Below are experts of layer 12 (counted from 0) of a mixture-of-experts language model. Rows are named router (the router's row for the expert), gate (a neuron's input weights, with its number), up (a neuron's input weights, with its number), down (a neuron's output weights, with its number) and show model dimensions 280-319. Each number is 128 + 24 x the weight over its row's rms, rounded and kept within 0 to 255. Numbers have three digits each.
Before each expert's rows: "comes before" lists some tokens at least twice as common just after its tokens as in all text; "comes after" lists some tokens at least twice as common just before its tokens as in all text. This comes from a sample of Wikipedia text that the model never trained on. Tokens count by the router's weight.

# expert 15
comes before: "\n", "| ", "\n\n", " |", "|", "-"
comes after: " |", "\n", ")", " |  |", "°", ":"
router:128078157186122090150146126103169103146136129138135140138166159124126165139150105108145168124123174117123110144123137122
gate0:151162143118155111114120091115164116137146176151150116150121129098117093165095120105152158166147131127134115132073088153
up0:161137123115141157113128126112177120132135193172143103144129123111062119164109132087145145134134102115149086081136135125
down0:103128136139135099173119148125117126116157159098133193151133108123124130146111114140110104145107138127151130099121102113
gate1:137156115138107128125096082151120170142108156128131157115140125134075148145168160123112163119135166105094129160161092154
up1:106102163091171102126127092125100105138117111105095107113147153147127148122107107148136123128125115151159074064116109088
down1:120138149130101110112135154112122113128127115125108084107122134124076152113160159154100136141088115155101110094127113160
gate2:118111182135090158097109101131128104131099138130142136115123109149159094140117174118117121100141173113156142181138113124
up2:096122115119113114111089137119129132130119127106146144119129138149125126062139165083089147110121119140156138128145126114
down2:097143115175138096162170124119130128138093162119100162137167179070092187103119103112129103105169143094133121135188094104
gate3:127142132171148091139117124071127129147125148105153114082129131132102127133116189107128150148110134111108145129138102110
up3:169089173169107210115140144143090077103135162132124127150144133140189106132138084131133113153136168131149116096108119133
down3:093114126108122143085127121093170078163112099176118157103102147143170127134120141129106121137172116093128144163155154121
gate4:108095139115111146106115107137093127156156139102182066142091133153130136091138102080088110120141119103120096127135125122
up4:121152132072154112115130115135086117135121147144138141109123125114112119169098126134120176139111129135109160138107141118
down4:146133129139124101158119130102112141117176127126128139152141123136090114144120123105172110123050094126162133158106090142
gate5:111149124128110160100140095122134139124110123066159100117086136124128169148134163143154150103128123100132184116188136121
up5:099145127114124115114164124152153120127106142114126115103116126110143104112120156125103068204161133154132156132124097138
down5:124098102159174108110170100129112104092140136142127093120122124117139105098101148104134120114134151123150109105089138140
gate6:150121126148163127129141116116121133102127148151102117152183126108153146144126142104123053120127092144128109124157108100
up6:134111144147134214148134081151148129117136140107145117113116073150106129153110101132126102115112128161138150099106078111
down6:092121099124139149129149138108118140154129170156117191136103098090119114122135124171142114137094138148113112126141133118
gate7:182148145175159156138106129160123089117134163149154129126130141125098142133164121133171128109095143093142132115115125112
up7:102172132126143107152113159126130151118145109136139137131084154152137137157160174136109092146069122133081124082135098102
down7:122100124154121108135134104108100136108192128149141141122167127152148106154123153154126125142119161130071108104151110126
gate8:136140133166133128138129113100150125127112144183135144165167149127172119149126131097087124165132118103103133087167160147
up8:111149145128099114154153123154094132182130112141145121170129091144148129123150100102137145139093079108106108117097118118
down8:113094096109144123115111111094126123089117113095139133149125136122108152123120137123170144103141124121125120161113151099
gate9:168125124149115126113130139123126117096133121102124119164112132127121135136159152109175140088083215117119103123160116068
up9:098136147132113132112148117111154106148146094178136075097179119160140139113129102133143160104146086103112108114134181182
down9:135156155146135133076123105142125109069156128088127092130123146141115105166134115177142120099095123086127114136169143145
gate10:131091148166118163120108107083100128139132077094113119117158120123135131145151090084120107135099127156095127115119099141
up10:196130124186095111106162120143131112131114152154113140102158146088117105100152121113177109169070142093131123137141114177
down10:113143122104153152116155093132124105139126142129081098170132129167157165159115126121116204137125113138146139120115186115
gate11:124159158141167111115140132125143128117114113143097147158133150101135134113125096153152134095153115108195060140105143116
up11:128116152123168126129109131103101127112120131181133098157146108130133120125089187098133117151112072124128105078134142109
down11:099141104161123134137107093083134136152157140128110113113103135142108091126117120093130089122139163119115136145157099140
gate12:139146146091127133143118088124184144120146163185147130102106157173116136138140126081098116154093127130179119091124116118
up12:095105112114150123221082130088158150122129119120133124132149100117150144091140105140168119125153130157156137165118157130
down12:113172124167153121145145155121100170117146134136105132120176124111143119152136118098172135111097086137117124164092141151
gate13:107142129099174156146101181129124119156125123107133090119110118149123154144125156102096110183105152125150157107111104150
up13:115133111109129125124130068102120135108104084125135126134132115139140128136118074120153163131122145115144136126159144159
down13:115140155105146107140089112140123176125101123122146102143124096129148102133112113095115171080124103142121125128121121115
gate14:138119133156160163156153092129127160114118137128109145179149118110141134139137138113127154145153167108146112095094120130
up14:135144177113094090126122119137161109162138135099129088082119147151174135127129116105106121099142109115139113123139161099
down14:097124148160153129125144114140132131070136134134126129108132117133132087103122129146113103158115188090116144138103110166
gate15:152171106099078114139138134145122148154135144144148118070134105136072155084143101138125114104120145182130163107139121139
up15:130157124124146131155122154129140096164137142151145120062155085138085153129133127137115116111126167160165164104133125124
down15:096133082160077131116128094112146126110147136145137126134101125126129101121151142130124115111123139123159125186137186115
gate16:147104132140078089122104171129120117142129132130119129129138139098148162133082138132134148188169129121120089096158159122
up16:111133164133062081109151162118124153111155142107169078148114147142149103111160112095117168105116108146162178135144083108
down16:124131160153084114116130133116140109120130119136130133120102144141115120107121106085115118126165128128202205119162099139
gate17:097158145129130155139127111092104117173123144088119128111082170123147128130115100071147123141089165130146140132167186163
up17:143095131127120136138075140117145098130113096102154124210142109168142134114162095187113145115125112119088092155152142067
down17:125121126131110104132095125176134122128111148126110171146176120095147108120095147122127110164169149142095092115122142123
gate18:119121129129128165088133126133154126139089116072113153113126101117136129131078151103120132090116102122127120136151133098
up18:118149103120173149125120114101110154139116129137147122138141090163123127142107155156107101117129183112078129151134118112
down18:166158161115146126130131153157139144124096109164094137112173073124159139156125133128142090147099155148120113156068128133
gate19:110122118137157162136155121111132100142080123156118130111165134129092157152152128146160139124080145140108128124147153116
up19:078104099128105146054124077116132120107146139141156138140121140127138110135105113149147105145113121127102126153112118161
down19:124150134131147168107102146109126108139150118142124138123120166097134086154142145159136162120152130090127089145125141105
gate20:131150135137118102138151128117171073146102095159100135095142117093152124132135141093075069161138118097124112129103087128
up20:153083128095165144170108132082088140109157149112135160129107124119121129126149138156097179123145143140133104117133115116
down20:120086186151177130165145095100064101154155126145130144132136095139173126128143122138132105121105116130111118140130124164
gate21:163114116127118143113158099129147123123105162142139149130169098166123102118148131148161127126095174125124112080153113132
up21:126135090110116175123137115124099134133142140122131121122157048159125126144095140109117157130151148118180133133166120132
down21:119130109119120163136141119133085119179144110102170128165122144166098124130105103170102152136181136152132140120139103103
gate22:127099135136131126117169127088076138136150133101089104124117116150138164113160108138127125141119106093092120093113113099
up22:096123155098111139103136152119173145083136116127123091102087101183128126135149137146151116114120140166142139089138125106
down22:116125113168134126100131155121122108124171146117131105141106128174151128157090141134156166110095083131113128132097116143
gate23:143115119094140156141090122142128146108130134102146157118140157110093141097106141101174145137088132104152119133149118101
up23:116127115127151115121118157099116148118141115140162118133119081128126113133117108165122156151092093099110113134132121135
down23:130104129133137089116138126160123132143137172138116088107109138081118131136114112091104111167123154110109187140153118132
gate24:175094133176085112105129141120136126157096122078134134086130136127127108098125116094105134183148082086119141156121119129
up24:124142132148132153108130105121119143168151151164149154106147139145108116147112104135147143153126163145108137139092161128
down24:108137094123123147173096103068089118120160134179108122132123101160161124146120052114128179139111130146153124140141120148
gate25:129118120137114139138179135112082102091123131120127151088125124140114116115092153142109130135105134104105134175127117106
up25:129144114115120141112120121157211106133114129157160128161125123112154130131124124133169134137175187170099162155156156134
down25:127115106113112125124099095077128136171132108112134106184147108141139145146170129152095132126076133124086137118109130142
gate26:107125116100116146124112127101109132143130095165142105165133065118115100111158156156149156072120109148166094166141116136
up26:128138118134137159143118097103110156148106093191138137163129096107099094144161126112134147094137129146143120128136116130
down26:139152130149134134097111115145115115165087061143116113100118100122154109078140125185140141169085106122124112152111143158
gate27:104136168136145130066122100180111062171099131110104122122196112092125130125135136144145128140152150111141158135116168118
up27:090078130102135186146153129134138135102122122130147138131102129154132162114092128146139110113076065141086144136084091150
down27:179099110138152104110103148124145113114131132158115084090106098144109111129069136134151097092154154089150132113112135171
gate28:169131095139060103112155151116123182168129144123127154136153170147090070149138120099134115108105164169099161106167137138
up28:160143127111102148111102137157091121117093140139154105151145127125104125134136131162144100098124094151116127118130069130
down28:161087165109136120096152120124134107101114139137115159183072105137122126139091120156110165136115120202108113150141103106
gate29:147101137116095126122118138147141096158110111130141117153131114159102117173170095123111148108139155133095104110162130152
up29:100132127157109131145151141103107117128137142143087166132125176135101130140157141166106119159133097107117102152146116139
down29:082158092147175177128117109158105098149123158085126161108070092116127146132111157089104116102161108130096090116148179086
gate30:087142130121133146128130169127152082127147144139113131127110154124110121107126137060182113107149092167123108155136169127
up30:105126160112129124148126119146170110115172134144133138109125154145129137115144099131145090083174112167130137133158149124
down30:073173121152106169122129116084093117102128112076132156127125112107132147164153129104150149116144086136137111138142151113
gate31:133106174089155082116150170109136141106137137220115116127132137095123136108125091122125141158107126085126075126138134112
up31:141148106163151126139118102128094113119135142107112099123097127147132115122111175146112148136111101160154153122116136120
down31:170104157118176142109125147083133142132145131112107163131138119125133097090135085134120149113155128123087150104157138107
gate32:087116175138075183113182131155120116105132141139127100126134113146077161137109136154147146124085130113124129121134145158
up32:148121103146119134142123189129114151100107124160120092167136107105149131110120173148133135158154130156147137146091101136
down32:123148169126127096152140124130137109125100127125102147144118108095139147147099159129188107117139076124106132121132095127
gate33:156101143149162131125126148134121128110113078123158145120080131104145125112164106141102130153135156122129081114126134137
up33:134119112117105138102107117128155113096177126156132077134143094112139148094131168093123087143139119076077142142102098132
down33:130096112136108160135141179119111143124134165140160158120093128144082126113133141133138121102086125159116120149160174146
gate34:121148184141099129132128138127141104131141125118173125132146139106152160135123121137154131124073101172142110144141104066
up34:151106150156143112173165059148111128164114152175167140102144118146065126135121137127129179161132130129110095125178118121
down34:099095109143132144128151080139143137131153135130107155125188152129164128162107120125133120163141114108109109085148127141
gate35:127116137126091109158153128168158102140102145116117173165182124164130140107140156132096092100109146105158125119130112110
up35:137115139098092136110117099141151084119156146110113113094095128128143169132152133107132130137112177111099114149144168098
down35:111135125126093091091088129134115140162116133148118143122126120095111126154116162169155131115132141145153104150148118132
gate36:103087137182111117143107130114113148178139170091131088120162126145114126118115156116156159106140112127132116151126155129
up36:098123125131104091102125171181127104154137134161124128167157130137107133147122116118160117159145187127110154135136152133
down36:121099148146117144140133143138123144120132159152114112125084129162097125116115109140119153099114132105155194084163097075
gate37:161144129110104097172130117151159152153146153152119122098113191197138115129085123135147102115118115102155126121125117131
up37:157120170109115141120124134125135146136120163126137108116130157142169118058161129127146101127115151095128188133162151104
down37:143185115175114168148122125103096100140127114107150116127118148116144125158131112147135107090120108098145161185163151156
gate38:118092156132127096059144098114087150116109133135158133121120148109115163156118123161150112164053106107090142094107122110
up38:141132142112102122144117128112107149132129155148158155147101105129112134150130187131190140129121176195162195114171117107
down38:125123122109131104144118098121167121154123138142102113157113144131112124113140169131163138127146056132142142138142158110
gate39:126113164146114108078158124106143155147097111094130144126171144146091136113169142130162136109138135131173124151124098133
up39:125123120142154121143136104159149146122133178145129121136141101152123106169052132147153134132144103138122134153123149128
down39:135138156178101129175130123093134121103153087136114128123143123136190101096107157155151137092111135135134137135102135129
gate40:141115113135125157169129170128123104152105170119154117107131125108129125099123136108116127139138142138112171095071112098
up40:146115132122140127079140086142147173150180089145103150151084099139123144113102108154132121097086069071135143148132142137
down40:126154121111124124147143133146178126103141127085110128110133119130172106133101105136144129147102121100117148140163118106
gate41:080121172180114130115160112087120117120116115113117129115139127132071106129127100111131109111110093094106108139110137143
up41:102112139145131136133111121126122129133110139112078125093105151114075122133165151121116122124129096125082077114119145163
down41:122135123119128117119145080158120126132135135105100116130137128139103143102124151115147119142136144110098146161094138112
gate42:133121136116158143127126099140176155111168151118155124117140172131147116123171140122168095078127108102088101164145112134
up42:140117153125082125118123094128129136139112113120148139125145132137113137092183136125128121126130125126079106132164127149
down42:139125122142110154133059129156138136108126079121141138153107135106092163130148147099142131127097104120116112128127070110
gate43:145098116163110141199136092118102108107141141179105119132143123140133138130115121128126145113145097105091129107135119109
up43:138215104109185162137118100128113141182140110145083127156109113129145132157115086114112125104135088138089132120132110121
down43:152083177128144151156121110140100132119134118101100087133141108115067144113094131111119119131101138140161134107107133109
gate44:124102136137131133135140133139165137141125139168166113136128156105142134166144155083117117134121121163169171121156148106
up44:161135119113125115125168121087129137120102137133139131064158141128153167161105118120111135155137121154124094170150105101
down44:125136116170108152135149136101154151129127119133112118090112167096106110151141129155142130140105164158110106102113109123
gate45:109131121103162156161136092114101153104114138113121201144141148084116116118118114108115120088135117110124127144126115131
up45:109087133133088110077121123124157094123141157156142151125092083101122196147119149182153136138133140147136129139146118089
down45:143110128100120144122124098126125105130146100129160105122104124124146123132135124159105129127090159139140106107089114137
gate46:147101136099135120095092164148097114108129086179152097153145130130146100123156153123142121151135106119134127113105158126
up46:107164147121128160149125132120117108111108121130175090148148112118110085082119149122134115117144103132110110151152130105
down46:215109115137151124137126135140119119148127127141124131103146157136107126161113152118107102138129114139136132162154120103
gate47:126149120138144147172130138098148160138142101114156132106083185123133174111107108151106101102108118097134083079120120109
up47:125073114143113108148096165113136131152115136114166179163073147143143147136147144097167087122096092133105127166216121147
down47:158115128105084116123122165089118148150098112144112126140102122151146152109147157153079136158125115095097145141100142136
gate48:125128168133134143127131108097148138170143157127132120110176155138144145111146109145123150142109125141126134134137135139
up48:135115118114131086136118114141134104154132152137138149140152118124115115123141135134134150129181150163129126125115122128
down48:162125131102126150093173141107148111144154100150110145123172083154137150145158140155127121149122152105086155164108132132
gate49:130130171137159186110145145135114137099095113098118119125158098154152167148112080137083102138135108152170151179143107103
up49:123120140105093095157132133118130128142134120200137116144117132116148083125166155125169136114123158092111106084117145135
down49:104154112122171098089102174121111116153119135155147148103109151126149106098140126150149068129131149144164105153112097156
gate50:125082157158079140125139088142113161170201131088133185129186100138119148132102074120137120153149115135090132148118129112
up50:153182159134080097140127126151143123140175132141119114093140149144120119176082137095153113093137148145125177136141148143
down50:136117139136121150068135143168108133130164122106119130124110159111120151138130090138146080133139090128164145126155122123
gate51:124131106125079114112129153099118172118116134106132130105123132162136083095099125123133090097121105126144177091137118118
up51:123138107199106163143149108121126099115105131152147126146120093133135127162133139086155118166096194113164098168138122145
down51:050120172117123135126164133144105141106102083127141115146157108130209122132106100146135093133131135119117093131089144151
gate52:132131122134121140107138128096143101132112160116117132129109098167158079098128112077130128116131135119169160136137133147
up52:123146143117125105108121118112133131148107124139104100135113098090120138145113121143168115104098122102124137092130102146
down52:117098094119096150133128125136093132165090131148136139119132119127175128115132136111159105103133109113095153140126089158
gate53:148145133145115117163086134139145120156101139085132127102117136070127107121136087131112103127123127130127115128067089113
up53:148154086136138132188107198097144136151135154108092137128146143107147130110123122088098158125116153128117084138118106113
down53:148187085171126065133083124139086133126128100145091131139116144090098113144144122139133115110159141130132165134109102097
gate54:103106122133115151176130152124154147103077132086135113143180132167131143095090078130090151113157140161137124145114118108
up54:099136106140134084150097122146128163131105130127141180135113077127179130143092150101120135104150093145152141136153116111
down54:114105083185135131094123173099110142127138111117097136130158132102152129099146106080100073125137153133116119133122161144
gate55:101136159143117125140135137088104094132120127115107115150163149132127109123113124116171138133112137140106090166144088143
up55:082187119103159115118109115156095098147151102099124154067139130133153140108145116130157113127128121138131125131115140142
down55:123153131125148127135205123174111125118154115111122129151138109124114098106148113106125102090118119174150124150131127126
gate56:155059109160155141140105125115130135130116131100148136182113127078147154122131110121092103128133099155104124148133134176
up56:127086128105102079132126124133106141168119149106149163124141169097123162134108186135164128060139108161140140140113134137
down56:111146110141132155096100110139103124101127136119102069172146114135122177155131134095123152081061125111130143104085077142
gate57:148110101144102109128118145127140106117112161144132074151135103124148111115097119124158153149169122081134104136121117127
up57:179127095130110133124138088099124136127127147157100124085159112114132125124132109136129128094134177118112147149148092152
down57:176138136106086116136133105109179090072160131121170094096097145184154131131128127094126133136136122129111166161157126105
gate58:107131114144122082137170114122168122127098127152176099098149148167122162106097133130127115113109111092144118154147132120
up58:106109145201078130128146099115186103124118135171133123102097092149133175168148105131095146152164127118139127121170163135
down58:160132138142090153119123170130130133108107111120144115120171086154112128119124150073127138103144150134170150164153167146
gate59:174076130099090138135205112122129127162124155114123133075136135163081126127105112147146146110132135118116143144096117091
up59:122138152150140126125152113094139102141122120114172129143104083102155120119130138094105129144123120147157143126127102114
down59:126157090166099141119083073132172087142169118120123105099123134149158124119151160130101131120106141122132155096135145107
gate60:122159158121173108125161113119127118151123165107135119153083115128118116114144139130175138147116122103191140122126110134
up60:141146148133123113149140117123129118106139165120110132123091109164124132182113121129143129137112128076135130143098126112
down60:125162153164113146154099119134180107147131103151107126145067108166136135108172082128165153103118119126130115129173127165
gate61:153112146095174128103159123137157111127121095140111140118179137160133151129141119141134091123091117162148123179116128099
up61:144113082143140134142125123118119116160082075148126151143138174159134130152149118100124097111143076119171169125136145112
down61:156151098141158132092133119142216129124160124119171170136088089139129086139140151114156099128099111119110149121120150131
gate62:120128119186132149132144105163100121117107136069150189144131101107117106134141109127145125139139121126138137112155141099
up62:118105120091121114156126115116129123149132112139083076120097125134151148148160116093141152152131106117141165102119117151
down62:137127140113113104176119101133101154123154129170107067116078131140169122143106101154168116106157120108136117137152088150
gate63:162142107211146114118144138092140131130157146167133109116123146120124125120094141130150104097125137109130130116172137188
up63:135193146132120125160128181172155121077160147139160098096121101157069093118116138089120161158162140115115127131145158111
down63:155142133129193153100128139095169138105132126135166137125131123120136128111115162115134145129159104105125082176109138134
gate64:157123140137108149122134112083095117109154154096139126168152079173063145122141118117149179091128157110112129129098134113
up64:141155126148111149132097080144120119116104152122138105096177087121138117097126122136173110172134118122127107082144104146
down64:180109109141111105129067129089129129083164133091159109096059137104135131113117107138132162116127128090124175181143153144
gate65:149129112138121088129085107037125107140126149212116150102201096146144105123106116112101144092120128121110121136101129150
up65:126132119133153142092092082104130144092163174126159112096156168134130115118118128111146173115123099083088117118143129107
down65:145126157144143090115104109170153108126120124136111092040115137104111121129123154164126094137122119175137148119167107132
gate66:108127169170121137156138114071128134138094106136139106140138127122130149107157161110089113120156148144138106095151119118
up66:131104141201129076115116122106103117126128172148176151116157093128154106113120122144128080092121083137115152136119118106
down66:128117094178124161116123147101135139089150160133131121173142133103121108127140115145128157128093124103141132111115108132
gate67:147133102105120142150131183150152129140136125129115149163150157137116114124146133050120129173081124120153103125156144116
up67:163132121149148095114147150166109114080130074111163162122134142159131124176082144163145126161163124100110148142116139146
down67:106179052104121198113150117125131138087120119137135124164121136159148107145167134158111100123114122170146121102113117086
gate68:209090130159096097159134113142120120136143144130134153126128128115132071119150112053157136111111123122109131156138129126
up68:093115122148162123138104121180134109118130097120131123115126171126149174121098153104138119136120115170131160130156119126
down68:097153129120108129172105136152131110104107142127136182083148092132177147185129162105126132133163182163117163134096111117
gate69:093097152124129160140109121130132122144179102134111131143109108149119168129152166084095133146128163098156157140129064128
up69:126123115103158134137125121125136157133122189107145138122142127114145091094089119121199111127151137125098121121101186159
down69:138124112095157130118170140140125081107146135119147097156105148128150136108120081134089153088144103160145127103153145143
gate70:117090187127120118146126126157133118147061133132144103107094103147135103155110108142140140100139139132155124116103125124
up70:147209107112142160141098136160146156108153120107121099141154170111185139109152135153130156103126140126111136136145121166
down70:165127118130132130114119150082170174112093061107107155103152159130107105132125155139098180083138104108121137168189103112
gate71:162124133142146112096123118148128158128075149159119185168125161085119103093086126126146141132174092147130123141183088110
up71:138136106105148126128164131151112089158097135110134148129128090151090110100152128129146155120091137157139160106113167151
down71:114093144105140112146130109130123127098116126117138109127127124164148145139156115124099140119122130126117145102127140181
gate72:114149151124145126137125146100131128085078122136149146135171177098130145149163103147154116115127135126122147126121151096
up72:155131149113103051129083124113142099140153156096124105070119144110154096112115127090159130102114133154134107122119113145
down72:124135134161147088157083103151115095112113128122133157161136148132129092118116127127139088132155136167129138154091125130
gate73:141144128156103164101128139132139171138132136107086136125122128166177126153110163089126156111133127144122126077120128099
up73:151125114126145119126144082117119132154130151138181138097100092076094095161168117184153147118117089105173097155148126117
down73:087137156133150141098126148134126078131132109104115117087149140115118083114175103132159086137141147138106107125138147102
gate74:102130163137089134172149106138102141101121106124134166117104175132154133102082114119153142124100108124142114136101101162
up74:118101151121130123147083131131123098146115121102115144119113139123123129102137124127149129116121194152095092154112160136
down74:119125082125076139189145136124127144145172148124125127098144153151136111118110103145156152109079098092098132148127160117
gate75:140107161158043163142087157102107149137135091146123121117184115110103123173166124152131163140155145112200131116136106184
up75:137153121130188132114124141107156141138123108105132146135163144112148141110153129109173141129085108170118168149142123129
down75:123110129140115155105125129113105161119124149112054139130132111090135135163171169127105109131136184140097118102141129124
gate76:085132148118089151161140136090140125125107123157128135123094101139112167070086092113121138134124158125128131135136124115
up76:112129152105136138107148143110145113114102121114143149073108153087136151087117129117090163170108159135116099120150159135
down76:128089141113121154081127085144082106161134111108112136127167146106175117124129111154087112185074127092112082140125162119
gate77:121147127161079134147146137125093135158160122120126141134161121123104164121094155133135147157137111135104188120124081114
up77:127141114121097100091128137110183158096118164120140131135105103112154119137099117105132132165102141116119086161114136119
down77:119159099122121131149110110055113105137082094117116107069100127123147143148072092124135078121152111125092136110124141147
gate78:111129117186121123149141121097107125160130162095147123152134068147116107126110102120134122086159092143127145152152118153
up78:147135096142130125164103121178114166157143155104155189151112121147117150141136170128135170101159134084157144148134128158
down78:119134132093153107179110104105157113160119129135085123138120193110153109135093141087174135150121152119100135133100133152
gate79:045118133160174122144083101108105136074116145105166165116137114118107148088100145134123095099128150109178113121160148126
up79:137127139143091145087157156130119137116118150115080117121125163114100121165138145137123122150168116142104165137074099105
down79:130133118131097101092090120137137141111126146107084160155161129099100164105117091131119134110143112107111122141112116137
gate80:132154165120137161137139130142124119144107155150165141152125139116123098108150137083134148127146142146133102134098113112
up80:148162122168111116159152131125096165132111077137116142127111121129101159153114130139119145127143102088116077120149126129
down80:121105102168115095153108124064127125139127128145166145124117140084116133062074120149154124096131149149104098090069101088
gate81:118079110118097118086151117090112100122110107143106083127122144103084085079111110128098129132075113131075126161149143145
up81:157132136135090132119101128166134141102120108132110166136119143129188170161144133118148133098147090163163123142095147119
down81:108112123103167109158146110107163142138136164175166115116140105112124109123102088158117152150110135151127127098125121157
gate82:137120131091121131126143134107146130160105113138159077131127133123083079142112129132194145094155178118134090130128121160
up82:107091120131066146105106131129144139146127131082139135144128141140102110113138122133148153067111165096168143127116151115
down82:149154135155131144075071114140088113153144111116118116173119163151142120122119132159100142094128069070100179165121141132
gate83:118137107099129114136109079158164109116171169089180141128138105092168160115118129113125174134120134098149093106146115146
up83:140105129146122136120125170129080105136059105171108154148133112139101146160118122137133081129114116105113121137127139148
down83:128078127140160096124136150109129114098132103175122149124133096114122124152127141137096088107133126100141109129112115140
gate84:122126185134115129133109093100141153121114106134142135125150144072132139095136110132109136152094136112157144153132159103
up84:112120124127096154143149082117132118148150124118103122142130123148132126096135107120126142127116153107116115121103155119
down84:157122110133144166129157153071116094172119123127167157114124154083095107138128158136102063145160084105119114133122131157
gate85:101108135131120121114119148100138121145111163143111116098117130158108129082121175136137146087086126145153151116108141160
up85:167141081135135143158132103121100165148125135160116164138114135079134089128076110089073171138124066157111125145162134124
down85:143121097136139133168144159128117138114114145143148108129160149129104139084174106091123123159101113145106094144102146107
gate86:151162136122131118091149125130105111117121139156119135150118109139147106095096118084130128115124105143155114165103107155
up86:130097127120131117091151122149129169143141146107183131123137102121130101121110149132124113137118083144143138142170100116
down86:096112100138097132094121124179121092157117122097169120106123137121153108133143130124097151153111085153114099174071160105
gate87:129101132129100171116141169116119139123114161114103133124152100136119090113130178117162090145108157152176124146127113129
up87:116119097099252112153124134114139098126124109126133098131096136143146117158110115151108151133127112121116110109133127156
down87:134129126128142124149131117111152110133148124159147137136102107132145135125084098107124140147078133180144110147124076124
gate88:150129160117097079175129107151125082145077193076150122150095102132117143110120133121108139118147174111134113117141124083
up88:144090118121163147117162134138147136121164107129083120125130110104122128135185130178113157124143103120127143085137055144
down88:150098051118103125119140132146167113113145151064153090078129124137102134166140147107134170123137085176079137106149138159
gate89:153095120139109139130093143146120116149131131180146139104138101121122115121123135171159135116132178098134126148123111130
up89:163168127105093127086098128126132104131129141121066114174154160129142127109166127120143170121159133117128116138148147120
down89:092168071161124124096119143160159131155174132126171159126128157147136165148127134179100082112143099106075130120133127116
gate90:145137160128108150144118094114114160131126092119156133132125125143147165098116146113124152099096160096103147101124052115
up90:132147122121132132130108135118153104131122157131124127146120123127139147140140102156129098092109148145098120121130126147
down90:129136117123159110139098139138121141118091165160118120081135091120131122168114135137163204116140166100130172125154158056
gate91:138095174134128133112131151178139089096070098145112148172115139089139156129135121137088122120135164111122107074125128118
up91:112141159130105102141112137118102135127104138133107139124114125175141127137140157153118156137155115123107115117143121129
down91:148127161155145147174134124132127140101109147122165137124137155163157096136108055109083102151114131133128135075164092125
gate92:103130138116158118139097155155130135142161147141181161119126143117089178146139110137173124129127120131110101161159114126
up92:107112140115172137132120152130128099133165137170207134098151163105127135133122111150143109130127134151138061172149111157
down92:131125152134120117114147102143148135099122169165165134139122174115123142130100114177085093143098116150117097160099103076
gate93:099146153096140128121103120092142132108150101133131169140111101111147127101084110149190122123113141115138107110104084113
up93:127108140130119109137107102120106105117150099135103114108149127134156128143135129130144113148137116119159141135106106110
down93:113133125134110105169131141167183121160122089112169168144130137138115136122121160130093138119121144177115079129131132127
gate94:098150087127149154099148146120134161107103111160152130124111174131136109080087106169105158108136131144093119145161172073
up94:181132155089101170130114133077119111097149132116100125146124114161123174163144088123149138184141108107162182100102129157
down94:152128094123146179134106166166108089150127137102088145111149125149161141125144112154134100116126141116108164133117077128
gate95:153176147129098127118124115093143131146112094132120124111142067086139125101091085098150138117131102112124143154137113080
up95:128106107120101156096086137127117147139129181105137167168123148134152138170135155102142123130119145144135139119171114147
down95:134127093061101162170129118122130157099099147116138112170154096149139130125161132115098129097104097125136111134087175124
gate96:110132132143152162182114180121142148130113153100101111131145142091135092101123107116114128091151100139121108111143136157
up96:160119137144071154147103179127137142182101149128106112144127151114125077085120098089137103105130126140128125090162094141
down96:122167087128090067138109125131130120138137104143094102112121153127131139111122115094127075078114116119166145106127123141
gate97:136106105166116134132141113189177088135078126097084131141101119129108166128071094126142135095125111127136138123134149150
up97:134113159161120087104090166124138097101144142095127138140129130173132094118100124126112110134123131095145143151149108137
down97:089096154165073162101119119123135085108135111129128179173116136143161119125161099107133149113116138116100156134145118124
gate98:141110122172132122122121108114073149100078169170082162130101095099154153112120149117159111080091092144139095099125131112
up98:142151118104121155109148092113125136130100181125145102125115116137138123128049141150094118196162120115134145129138117158
down98:139148143120092144093106094098130117162137147104137115167132108090104131118115153123091078125157122095121088109116115131
gate99:127143137163124131145102122096133131140139137126148163086137151088122119108121105137129143105166162136154089113111073145
up99:086124186163122126137127099104191153128144146141118143105126166129141154140147084133146100134142143184130121139115111126
down99:105162130139124117115112146174123101151149136115166159107131148144153135147133138102123112150131143107173112108161120130
gate100:138189145161142129086136161131129101114133176104127143116125162146147114141117135137141103155136134134150121125155091138
up100:162129114141152137094145131149130119129203169128100135131210156125111088140101144147139109138146164154155075147093079149
down100:145115146100111147155117131113122121137104145115155134119135130110117126091138122143134136141125137120079104158134131130
gate101:102129155148109112093112105096113100131139125109105148158134092110188082099080169119109112132090110088166077155140141110
up101:138132130142119116112134155108138090096147112100132148141106134074074156086067144141172174168110148118102114161154113110
down101:126116108126094115146134149106129134100151074109109124132083149159124114126121133138086153167126109133113097097130121129
gate102:134136143125158144108132140152157110161135144111113121152125114163122129095111170132100131119123101135167056136107115124
up102:121134132117105112119153110126101114134097115141111128110133137151119139122127134166136139198127117097100137142140156135
down102:126148161121129157139099137111136090097161085135133146113150144182134138122099129143138159106123142140119151149124099124